From a checkpoint of a small mixture-of-experts model trained on Wikipedia.
Size: 9 layers, vocabulary 32000.
Experts: 160 experts in each of 9 layers, 32 GELU neurons an expert, a sigmoid router.
Below are experts of layer 3 (counted from 0) of a mixture-of-experts language model. Rows are named down (a neuron's output weights, with its number) and show model dimensions 0-223. Each number is 128 + 24 x the weight over its row's rms, rounded and kept within 0 to 255. Numbers have three digits each.
Before each expert's rows: "comes before" lists some tokens at least twice as common just after its tokens as in all text. This comes from a sample of Wikipedia text that the model never trained on. Tokens count by the router's weight.

# expert 0
comes before: " |", ",", ";", ")", ":", "–19"
down0:143156174143133149113090131167133125091145166149087165151095155125120148122086156117164137116132136126102124098142148150093176167136076147169085125128130096131144070104127104139124160128140164126125119138151103073149168099132181117116171140146072121122118090155138142150127128137103113130123132109124125131106123151135141146161126129133145106124130105111162115119120137115149083128121154101119078148159088110132109173134142141140097171093138088153144090147139167153124111086173110109081123139118091149108131125090169121100099149091132092153132132118171162130130090119149139112145134143151125100140129147115146088141112120121151140130129121124090130110175123116127117125082
down1:141132117122124133145091153146152104119093173133156071133157135133165167137127111120102111113109070150133165131196116139145090132181104118144103121116132140121129123143134168152139177108161126150137156136092076111081139126113110139111105129135096103124111089109144133149090101123143143167166082169170125148111107129066146151126113133133108147152107136097167078079102118127125135116139113157114128140110143140137163156132127117120164131118117122148115119148131147162151138132127133148122104103102100136141144157147105152123094132113146140129103131110149151110101117139153139097106139114136131148175148089098131095123157146096164107077149096081132114162140097182151101109140
down2:138126142139115143125097100161142066142115141092102151139127101115148120099095145119114086157091120132120150137104134089114138101143201181112141143140107103162108166145145145146098132153078136113128179111138134142135130191111143133118119146155113125150120100130144132163145099139180117122129148152092121106111121148158117125112134144104192105173133088153157118113121115103117155102124145134116190092127138142136132109136105126131088103116100096118163127116142148128109123112162125139120122130130140128111171128142115119061144111099096118107118089123169103074138124124153165168104121101140101125123136103142131088159190122181108132136166153140130106123097124120128144138151
down3:086131126177144137142081087160114151174108106131180130113116169143136132100084134134105152150144129122169109125143122126099153142116119153120155153083148126132115105164157141133143147090124120117156149073090123098121142125131114076130135153131074201105075108122142118117113107110143123126129116101143089138151166152088133151099104154136130112158149102108103178113111151095156146070132126102111141127146136116118091159141119125125130152155187107092131123127134126147111068106132122132114146108115145151148119101135087135161142122171137141118115147118115133147099113151117147096151118128127096145150117097110107150160156116150174133156178117105149140130103112143154137089135

# expert 148
comes before: " to", " in", " by", " of", " that", "."
down0:089112111169106135135147132107131124157159118110165114075133133142136084129106136142133129160115158131154159105096098146133136100089174129123078155159156113144113142071138126124138131161154128178130135153107117114112156132160167151124090136153079150102160111094139153119173106153115144097152098136171145118144153133123139155148107102080126163114130127116124099111135073145139150087103137091131126116107121086123136195124178129130167126123130085168149139143136126156109098118153110126159111149115140134124104134122100119169095126101145138115123125095168130097136122133088087137129140158149101126159142113110112156148089106127136127099108148106088131125172161109112154087127
down1:118160131136161140114150144143131135090073082135110153112152123182085134141111089131106117168104136110127144140136128137165146146077116105147157132136139126102102128114124116120163151132146134139164122128116122145153150139098137108127127174142148073158160135152123108104077133127105092148116147140148139145127105109121123117127146105157136116126151099156093164106104137146168120144156153119119102143109123178071113112079110138117130115121159117131117120133153135109099127179160157082179134076139163072136164090134145117121137133139151141119111117115076152136122158098175143131113137125088105168158085150121140086166126154131121105122148118113144123110056143118121103138143
down2:120151104129159125136113138108137119147135131143143087103110166146177111140151102108097148115131142168128114096140125191140125099120152133158122166141128128118122110112115106106121097114135137107088137100070157132132090108130092120098140142146112153104082130118168124145154145161163118115153131110142086088139085144118099149170123126133129103147118100108159059115105134131178124168124145102128132147160166149145124166170126142138139136115140150185151125120174097163132140113092118128110095149068117150151146122092127141093082131166083128116130145147132159148147091148113096126140133139130097142164113119169104111098140150102126085089131097142111167152137127113108126149158
down3:089134107133106103091111136085157126110075126171128141129109107104082184147103113150131095137133073097103120135106145114131141163142123108096133114108114125167137107156139138125103176143088116136151154097126117128154136139121131125104125139155120137114106117108143123101161115145084110131120149136146124126129197129122126102113141107137127148130115129145147116141152151127113149114115111138135160119123102158160134070164088108124085103154153128113112121142136130166152175136136113160099168127097127134192169112137064141149137135159136136174124113124133136129108101123129108098076116144128138117105167173118119151121134131169136086192109178099168101142148110151124101156093

# expert 97
comes before: " |", ",", ";", " –", "–19", "th"
down0:088070123171085103098134102128115105109104139143139107113089126169113137118192122168131154156167113138103125105113167134146101102119123095163149114121129113143114149127156136097095136153152149094064141114158136124114092137165141094121147153131167106134135166130158141133116132113137158149139155150122176165152118123156144150150133107101104104110110141122162152123162115127117084135141143104135133137170113146116098094151132117135170161086103127136102141087097149122120145158095145081113136132099159110097145143088122134109117147106176160140138091121152108185141147114145156143112106138156133092146087127145105103104141128140134119122125084133106155110092147114159140114083
down1:130150166135138179164120147136112101159145139157135149130163132122121130091112148120164092093130074095137122107123122133073115140099142159093133119174137116101159114086142117144133146131134116129106093111116117135148138133128150146099116176119106102079112153129146151131105114126126106121153112133141166120135122188114107156174099128145108152095122125138118126102166128160178185114122147144136166163110124132121099111146147108122135106162152130142142145162103102160163121092118115103123153120117089076144099108142098142125165100121144126116104155136111138129108131112111080086154109123132146179110160120110137157117144123070098159145130146096153145125159124160087115088068
down2:163088113102109167158093171137116113129151141116140115152107122114172146131093142118147103084089076150132143141156123129100105110113137141102156158133102084143126095104121144136114138133102145089105175119158125125144108175132163156148123104142129103123127108144148136114120092101120161129083111119130119156114132113101114129096081134127135111124158131132116146143172134121142148091139117179126133140126120144136113133082149158094102167158101154154098129112150108131122107120157116102106057135160080108140102158105138109125133124140102134175123113130130157134141127096155171146094073183167155115113158093110174103162108159153147153137122132151162137152145092150134115129098
down3:154125108091112178159088114118123139115138155137159127154122141153120120122114142185125153137151131068100157175104129121101130121113156157125125129109145135115168118128126169113112129111149125175102123149080114157092115141157139146116169122131145140104158094132128086168142149175131094102090119166130126171156141101138120099104147114155127110162179125118144134110116132137110156145106153167128138129117103150141093124078084145123158134107113155104095148128167120133135156149119141119108115153155129135122121180130149159085154130113130168136083104122115110124077106113116106134122136081126108085122102104134128186131133101132055134090127097116137129132153137133134119075102

# expert 126
comes before: " |", "ed", "ing", " -", "·", " la"
down0:093091147098117123135111200119150108092134137152099143159132078155102117118092144109094102120144131090157096143112091095146106161115143106101148137103125139172148133095146132101111159134123135137118125127118118119139090101102122119140189107148132131112168170104181155169101122133152099116128128112128087096163121116130126083137175123149095146118126105126099170109134154127155159118101127161123136103144108123148128153120112186178140154157096140122098134135117115154096153189112135127133125142071112090134143133110134123105085143144137149134138124112157148160084095123105141144137082103152148130114122155110153116156143153148144079140103131119141146112145135101146169152131
down1:083142141136138161141089157144124125142134140148126112162162137171166103131101162129131112125169108131121143116072165127146118169151120109135111163148110173169116113114169109135086106090123140144115163151139157112161081112180138105128122158122121100108084136112119149126106126156116154145111115164127119110139122101153157141096130158128082170157161067171133153149163138112136090128107091137133110105104090103099089128113159100144160113148108120135143104140139071137132132129128145112160129145104151147144155122103144104155128154107147105167093091089131132133151156095136155133143142123137093047108130099095094127140112127124104099105130137126132116127133122152120101148120
down2:100177147137131135149133104152104153158141113139159130127135198153084127143126127148096159097109123134093141105122092145105141136102109122147103097134152150097146097158131157125137127128116116109133109112127159156169108147136136161095099153126174142107126126110104133118102129158120153127150076115115145139163081112163116117138076128106154112152109168115129118124149122107108129120181127081136102148093168138148110097137171137097127109132155125159118111076143075129151146146116156147092095149150103114077122153110162147110075145134115174133172160143159164134141130122123126121123133124082114080142134143122105111091092158095130151151112155144108136108087136122100139166112
down3:078161141170124157132129114177106138126167134172097090080137112077115131138159141121120142151107166122097139093113105142116151133147135116161104132121103144128117121137158152141111123083133148121148135144086120131133089143141156115153124103139184141124137117122159105117127169126151124131130122188125172148080154142132128129148141101103148147149137138141180105113120133094132122102067163126131115101117106161140079140107126130162147135118133090136100099107104122101188132155107132079156146129139105129134134106144136120091097092112149141106157119115176105110132120116165143119067147139091128136127159150114122135120154151145119054154159133142085096110147132128141096122114

# expert 105
comes before: "\n", "-", "|", "The", "=", "See"
down0:136123129162156112088131101120103137106082148148167152106066133145124139108134112163127172144111112157138154108145124091080123127154097126148164161134084106112094126129126108155087135108095128099147154117124153144086126091094130126127133156107090112146135117142148110124067095112144113133105111155181146127073100129179165137127108078154125115151153146129154155157173151132093116146151112139130112161144102137139098119100081108125105129126155132136142122161118134107116122136146119159134135119105170142104151148123142127145145121140115163133140130117174152107113108158123116130093103141131132134162118170148113072151162171170106129118115136149070152114148120104155140098092
down1:069109117089093098124121109128154110097128108121104084145129132133101112148119140125127156099123116154201117152128158094148134120157205124108083098124118078119104145161145173087171139145148111147168105135139125133136132152163129119143103096142141125096161133114157135164107130113145138145175126112129138095138134153122143128154106088130147158121144129097106137092163166122111143107171103127106131111107140140138148115105161123072142101084142118113137147136138139129163092128111139131106146131154124137122121112120143125112125147077111141117110131096167150100110159124111113139130110128107115162153146091070188155127135154156180113118116141092123121120121134107157131189101
down2:165099085130111081153105127124104156066138135106122112126111148136168116149165179128147134174148149119107147126128146112190132110190079140089159136160121104121113129152151086143132158141090109166137123110133125112123102097109144130114128144157144147132110133124101107140130140130106133116117138143108075122120133105106164114115161085097140124164139140080159097162136136097092133128134118123097113141155127137120141102147119135133158168140117135185113069117126124128118186116149135130144147141089076137134134124085129115172090098091113171159117129131098112131116105120161112075140153123152132113099127123145122149164131110114164166163116138153129125112080108129124120132160
down3:122131121081108159124159116102092097123117148145130097158102139094120147139116152131098093133135112098102121114117159157144140151129142139120131150170131133120129140168123127123126103121120117130140136149139140105154156145133091148164111176160151135162119177106123105100132141160138130117115110141084115138092126137142112127174134096140131129165120068110096164081120106134114096130106137172096109143135096157119139115118134139112115119116155141122162119056101126145155124127120082134099122147140101101095183138190084131100154110157129118120111155115142136150132145123105097098143089128184144176095084118200132132137102120078148129153131155155118163160130105163115116154146

# expert 57
comes before: " the", " a", " his", " this", " its", " their"
down0:122150152073143119147121108170126093121076092139104126128147135132151105094119149112097149158106101124116149136122120195104152130123120129124114105112125090157124142121119121143150163149110115102156063157164134141075131153174136107094182151084156129094126167133127087148108135157118111133172135153184112109112146138111095173142118111117140148150150128129146141114160150129155146107144150101086107129120142122102121124145117166160160125145163091128103126115110138138099107125135165148126140135074127111113139133146132145155143133122168096131047185113110125155127148117107116089154129133122088077121099130130135153108163130132118103125124117089173134140105142116122114119139
down1:125111094123154065154078145142123122133161111128083134125078102178153073108134123124096110124110125112116116143134131129147132147121139108152169086115127137122085124098148143168130113138133106142109118120129167092120130106178101110124124136161131136120162146145118100148125083106098188136094130139097153129123086173133115112125150108115142110110131114117119154143167139096178109143117158159125150111178101114107131093153144158122125109129209128099118118109123097119142096149175146090141107130119168118098149140091141160100124096144109140130122129150083133148098169146122129125143186144133135135192140120112147139112147146127134106137151148152123091081124145150148143116120
down2:106118123103119153136062172108130118107156093088155138126135143139082137157103135099160090143152134138153110113137136153162124160092147090119135143132131118136146171157117138142106164109097158150093147101130132137135142127146133149147127135122155134120161145120100105094096140125161141105149130139141121148112103185071119104130128153112125093171114084103118136159120153114138170139128063098128078130138139097166145119133141121096108089119095162136135140136107130138133148112101159118117122098144107114175117148140126120140110128130152168131127103150150116148120095074145154128140132122148104092101112173075112094098144138067111105133143128165141159113184149144176119155105
down3:140087125151075135134113128121154113133079124123149083121161079123114177129125107138150162123153144113087135090119118096107148144114132125107109128151139129131158095090158168088146191125122122151121126138130141158114067133161176118128150092111115161143139124131135134108173105153118115124132119118111111134161104121122120143154138120094135095136110133086133156148122108155075090126145110161121122110109126152167150113095149114124164137117155147106148136176125106185129134155129173119099119128140139144138132107110097132120123094111120151157129086112127171150134136107116151125136174100120119130142117161097152148051152138082168109144098105148140121142121157145121117055125

# expert 12
comes before: " of", ".", " to", ",", " in", " and"
down0:130137134171138103140155142107143127165101119108131100131146100125133140158158115104138125109114135089128128120153116193127110125118133127146124155106187153142046157112075140104134112131121092171126143106123154140109194164136081195115115147131072140109159092109143100138094155117068133121125146153106083127128147141159102144105074126151120135116110153109116094112140109154129154129125121158164109121145137150108140145105120139126145147107077168162133138081125103128116116121098098144125144169136116145102120148103132142104129105133136182120103147145146112136121154127133143087114143100087119113120150167114140146148096131126132163134171161134121104138106103122172115145120
down1:151147119110113108122158130114130145146112106126052147094138141085144138100125119101125152145131147128132163076190145109140125107115143160152125129182135162086125116129121135100155131132148119125122152100153109140156142132123128116096133144141138163148145167087124131106147145110060136147149163123124132114129164107114109162100112146112132098163172099147131102119156111111139119144137122111143158105096102182138126147109181128108129086139124141124124115152138110128120112131054143129083089153078131161116177170139147163108114142125148120106106114111117115130103177101126133106154141115165121118130116066114105140144167100137130108098167121156123125112186140133103129088117
down2:115102094135123123139117110154125088151089154158173121088135132109134110114121140148097100143145143134097142152120121123120159180147188121116108128127130158161169163095145123155142134152098102133105136117115145147123131163131140105115142078139127118145125086111099140102149171154188158123140181165125122116123157111144112116159155108103094128116084149085147163149116152114122093123111134130137128064112159122130122115130141116150103159141155116121148077120131130136121136189112156117097136156131135092162081114131129107118131095118105174126091117082169114128144148098147165122086141099120095147183141113132108112092136136158110090118120134127097132123104172148131086128101
down3:177144174146144095105090127127085154098123118098116121116138151131145116099095141102138156118133137153132177130118102127178131132137132129155134109134132117117122093126103152143110131107160085139147095099132108121113131111119121109124179146169089114131061201095101134166100142118123119124138135153162128120097177105093190129136153180124137146159133138134130066094153135069120147163137120121130115114128118138112112135125096088134130198142151116155155095121121133128164128090140101105145133140161137114119122107102174109137082136135126150112111154135138162140128116145132136149143148102089108122159116140143156168112109123113151127135105111150088130123119104128173079130111

# expert 121
comes before: " the", " a", " its", " an", " this", " New"
down0:122142160150128108123100115122119144115134152116147093140176139106162103118154116130139123180109135131110164138181164073127159109113144100129126143133104093129155104144149166116128118161139108125150139105088109139120113118113130138111138137088110167123132132106074161158116100125146142073150098157161137151151141124121118169113138157102110132103168144136133122127168171125137136094121103071174113106056138157108145108112096160115119103121142117126129119127107143098102087114151163143145098116145180162164099091145159109158143121150116097150138136126185118107129119125113154155149132160132131131115104075089137152100116117151146095121097106176137128116100095131109144088130
down1:100128135152140085096132141147070098111149083130118126097133130126099154135120141156149143177161114115115142144118123133163139175084139117136109114167102097109124139128131165113140125099145095092134124155158129131157114125147157094162132132161141126144162108150113152137136067110112129142080172186132123086098113151137157128132144149122092157160144134124127122092106109084116097109130093139136097192122105111114127113125110103128105122146129161158104127112091150108063090108136137119123142166126134161128178124149132153139152163107132109167125136096125130124132159114157122089116177136118105101123130169123088109117151120137142112169122157137120131096105077172133140164120
down2:146100133097114054096129166130128176159097120146114141085146165138121123134145101132105126190117176144119138129116079184110134091136120129137109159109117084145116135157103137110145152102108129126148125175141126131120120142133124144133135125090132125107117167143106124128104145125109136156154101161105187118157134128157136123158106125130117140146151141142144157087115126110161118086117146164135142135111133162138105129116101153153111120118112127126161115120131091077119088165137164131155091085098128139101102105135148145117108152111157116092175145114067109186116130107151114105102136138123133103148149095081149114134140098149126130120127125177096143144102155146133182087109
down3:122144115119177110143149145155112075153094119138122137109182137123139119143143121104130127125187122133107113088152104081145171104129095107161142133155116101131118147134154165133128117157124113156163133142121139119114166128114147103104163096075159163137174091089113139103108126153115147121125119133108126126088138156139099130116114108114104111142113145079118109102168162118132118109104143144173140081105114116136094139101136124165095115151128136110133189158126135165063149183096173110135160145123116093113132128123082109160120158149121112112115130106141143114134111145087134105118130127114173110101152157096136156106130131172148148158121127139122153103107127130155096068144

# expert 74
comes before: "\n", ":", "==", "---|---|---|---|", "See", " =="
down0:110148157106155134138119132127117125086142136085147106132114094122139152161115090160145140133156108107156131080130132136165112115092148094143111174110169155145151100116134142166148146129129175112144152146124142141166103119142140152143165174127135145149134128111122119137138127134136132124114153102120070114137184149138175114119161084093152141114128119119136124109147149132171117115051138127111126117106157119127105134121082117108112114134090111165082116125125108102114121109102127115110097105193167131111113149095120153135152153148150120121142111095138118105136099122165139125158149113132164154080136088135126130115116144171127068162125106139086103116084132113101183163086
down1:089142124132143121180089161072109115107130158125124140154113159155121091091159136125137145159138177156112111146153148070098115153121136102119064076144109148150136078112167124111135092133049145102126141141156148151090175123139167131122129160148118155121143143139137109123122135183118127093142091105130122070135103122148091131124149105103158117146117097109158118129143152150153151087121121098113120111140120137153122126161150140100144144162151165125146118124101125164133118127137111108095096144126081105120115109128165162159098121163144150129089152121147100108127098133107097118105175153139142147089142126104123137115126174116161159129133096118103134137117145118132117119134
down2:150083145117110125133115131109139157118136137106126102153121154099114129100116101114157112146170090168120149149099126133113126170152164127147141143095144125148129177080149144157110147119155118105152089115105103122119120030112079112113117096085151121181157106164137151115136129137109108098118150105146117162139100134159132133141117174160090146110149119128121105114114166123133161124145157137118121180125145106123185147113154125154126115113095146115151127121115150092146093136146137130119149139115153136139093171156115128076123166134083107145172151144137157114132140115106091094118128151119142142144113076181110113118140119138100138113060121126118124097132130105125130157161
down3:132131099117139126121086135104155143161140152152142113139120102129114134157136114117126139091143134139140120131086158127136144120107168126152095104140119098110090129161187096129165111147139159122130169155094090091113149157121097124140105123114120108089087134169126077156145106172110124125149117132154130090100128137158167114092154166128140132128135135155162122113139113107132155123097102114114093118178179128102137132097147110153080125133099071146144190180123111087148109113130168140106161140146115119135123145130117123144132136108128099145152118128146114126101070173114144126146149100124147127131067115108110130144113065111140128124182109114151130163112142120141153180118

# expert 44
comes before: " |", "year", "up", ";", "·", "yard"
down0:163127119172125157153082157134132163133128171134169162137159139113127113122121131129097077110146122114136119162140097140105140154130115086124081154126127132110126138110091140151074072066098127146125118158119095140153142155117150084119134139133120111154146111094120147127167111106155144119111144099150095139135144168159164127096135070126099116149114110101103131138138178129130098126118134134112122132130097145144142103129129153104082141133130088124125102174126108099153145162111140172090141145129111139131134129131118197143111118155103156179140110073163140072148096096113136136132151128126100139121122117154127112094083105119162136140143146114081125157127165148133150139160
down1:144126142103131101104165120113119125129102140137125110137091128122106081139125107106134145101160124143122122103117111200130203134139156104116107144132119143115083148098111130130117108148169176115134148092117127085162150143161135094145147140104124129095133123155151122134137176160156121121092128104103193068107145098107122140114132142078130154084106144146138173097148107115115118165132139148123145095140088135130161081143135144146133136114146121172143102148153138181106091110131146094102146124151104109100144106151167122123126123112154085098134148143074159157140124149122092108137154141164142131110102111124091134172132114124152152130100121105112117117104137161144149146176
down2:131104137166112155164139105104098129097136149109099141127151126098139132159114121130138109089152128141140103133097125151122103136112154145111158131107140099114115133107168170160135164105172106126119115100166161102137065121122111094116120114140142143138181123129113100145108133164176196158118177155186125159085123140160141112114131131153098116096138116138148138140115179118135152084135128086157107113165158150105117117182130107123131104100105094124098142124108125119116148151120138094159108115149090106152080110143120124137137088107128117133142155132131178076145130130116148174128141120068099119136131161106156091119160089147119147119130106092138148140100123106147104129135
down3:132120106115125185103114125147074132114097133138146098147136168152116151133094104105191121087133084144125121155145123091171114126122106119131129111121162146170142099109117112094132110101131155150143131150101096123142153186117137086115107116122096109132137120111097125122116124147166113089154117144153124067146124112134127132143121107072167118162143182107141151153107114113114059155135133111126138133149144110110165135127124147103147151139105115190113133126090216148110198106127134123093127122158134124137110128151144111132145112115138100131112134091139112138154104142128120145145101108112144094094136145134156163118112092136153131161137175127151125102115140109111142137159

# expert 98
comes before: " |", " -", " was", "See", "Following", "whose"
down0:129093090120145102075112129120102157152118116124163106116129129140156154139091118083154105145105129166160108134173069099129126099101131124095163124164107134093117103097097141094140171102138152164137162114108145104110144161138135149125107119151115162143124113135103100139112121129125102135083123099109128152165149099116121175091094148095055116171150110096160123137162108125122096155124146136131133149167143147186145186145161127097135104124088132131116076138127136140128101129136118156119132132099141123103131100093133142134135152151159138113147126154116086171128147134132162135143154164154101148141156104110140135122087132157082152125148099106135149138158117159117108139123
down1:110119125122100131091137119107125118133109103169151098132106146138097125090136107115122154172140200130117128166108161150152118136117097142115129107136120134152163115140115175161163105122161131169114100104104142111126135111124120160125110106105074150104127106138107077120125159146149126144120077139123106155083080152140123119097151085156171111103105129126101157110139130160131154128107139107140159108159125110119074091143063136167147119108125132113110110104101129125143126114098138158173115141178095135109127115147114123133107114090129099117125162123162136172137146166103143130145154150123131129131132168165168128121124153104109137164156175072129143135106132106154168158099
down2:158069167130145155128160112116123129139162121103112176137140135120136143116161123102138121130105142131136150166168130178087101184135155136172159127129136112151093103068095126190120115146105153113129115086162162113114160133139116109124126152121134110113099093136105126112111126100148114102130164128086136086108172104110105158140147131101143082113135143143128140108126122100138127156095126123102138111122139147091129154150107114133110150114138106158121108145130119135100084095102127095098104107148114123122139123129115093159207151120164131124131130129121144146096118148142090162095129117140151137106174200088144154112111091110151141101132153126158134131138159119125103180111
down3:125147128112129198113114131092165183153117141120159158158162114116152105142109145068135093153131088161116118122113129096100142125114132121090168112176113150134130138144108142126109090125081113135126152057156146115151123110132144109121093123130132183113105147156114120142092124152097123115132112124139135174136116090161121130125157169154113117138113120138132162149107106159123101138094116131088108136121111121140151072150172120116077163132101141123155119140117111154183126107141109144102105141095111136125130141141140076138133130164100119138111096173124133155128092180112095131177132157134133111157124107139146109120134128134147148119097112110180132133158083114130076133139

# expert 150
comes before: ",", ".", " States", ")", " and", "–19"
down0:154146098096129107139147147128154145106141148114093098122149122125107148127176104137135131130116161133108140113118144136126132111200120108071110154129127129094130106127166159128068128147093112141118183098117129151091139128095152122149114113128114118104127130177129129110125190163165160144109139159144174122155117137163104173143080150136130148132167119120109122121146167154147135169151132110177133154123051139150168138092138088149141121110135112132107135140112111079125140100127081120102131151144082148148109105131102112108077137112094164145137121120144111135143090130161135129122078117107128154094146123097147104108125136124145110095107107158123142136134148161096123131088
down1:096113113135134138139132081118129085141153091119139087089165148116118168138116147116130161146112142077124094117103123110114155129123157138156112103116144131126127176121156109168170106132113138157132079163140124152107128143145115115171077131099129131152175137111090103092110094122149176118126132097141121123127153162129193132128144128101119092121072136117152115131134180147120147120123130149153099105129141108124102130183137103113130110080130088168153112141098135135123161103129138152146153116112131160071149172126131157169145159075176150163077129112168131142135101131127099085096151139137123137125135121127150135140144119117117100123097146123152103109104123123147106094149
down2:137126153097134097087166111138130113126146097147147142102116118144092133114169133129115130161149173135166078140118125087142101107119152155166127115132088120095114143118100097117176121140144137137124075175112160103152129091161140117165125169150150161123132158119149119157094133148115127134128129128130121099142152084150138156148140079121121106104104137129126122117113116134106131118176142145092139108139137115164133129123100070157137123098113106183172152129109116135140106151112127139123100098111116143100140118100124107173123122120152102102123113126143148215131134142130091167146083095173118124124106098145102137134151131094136098100131095155154108113109188187118112128142
down3:106115143128118117120142151155146117129162101135093150129099125187099107091144112150142126095123132134159121140122100081133169130142151176128128125153096132127119139133135081103171108159153143101147124128169166104144175116145159124157136124108063114126081104150144116143119141162106133086114138121135093145148120123162150147144125077145077099116157142138099125104104103130099120143130102147107178096123143106136123140153135086121107126112154136146156137162081160118111159127147147122075116094108110107131147137079166113145121108116147129114121157137127110156096112123126152141136146127174160171095105126121112109158092150154111153139096165165123085074175125151114109111126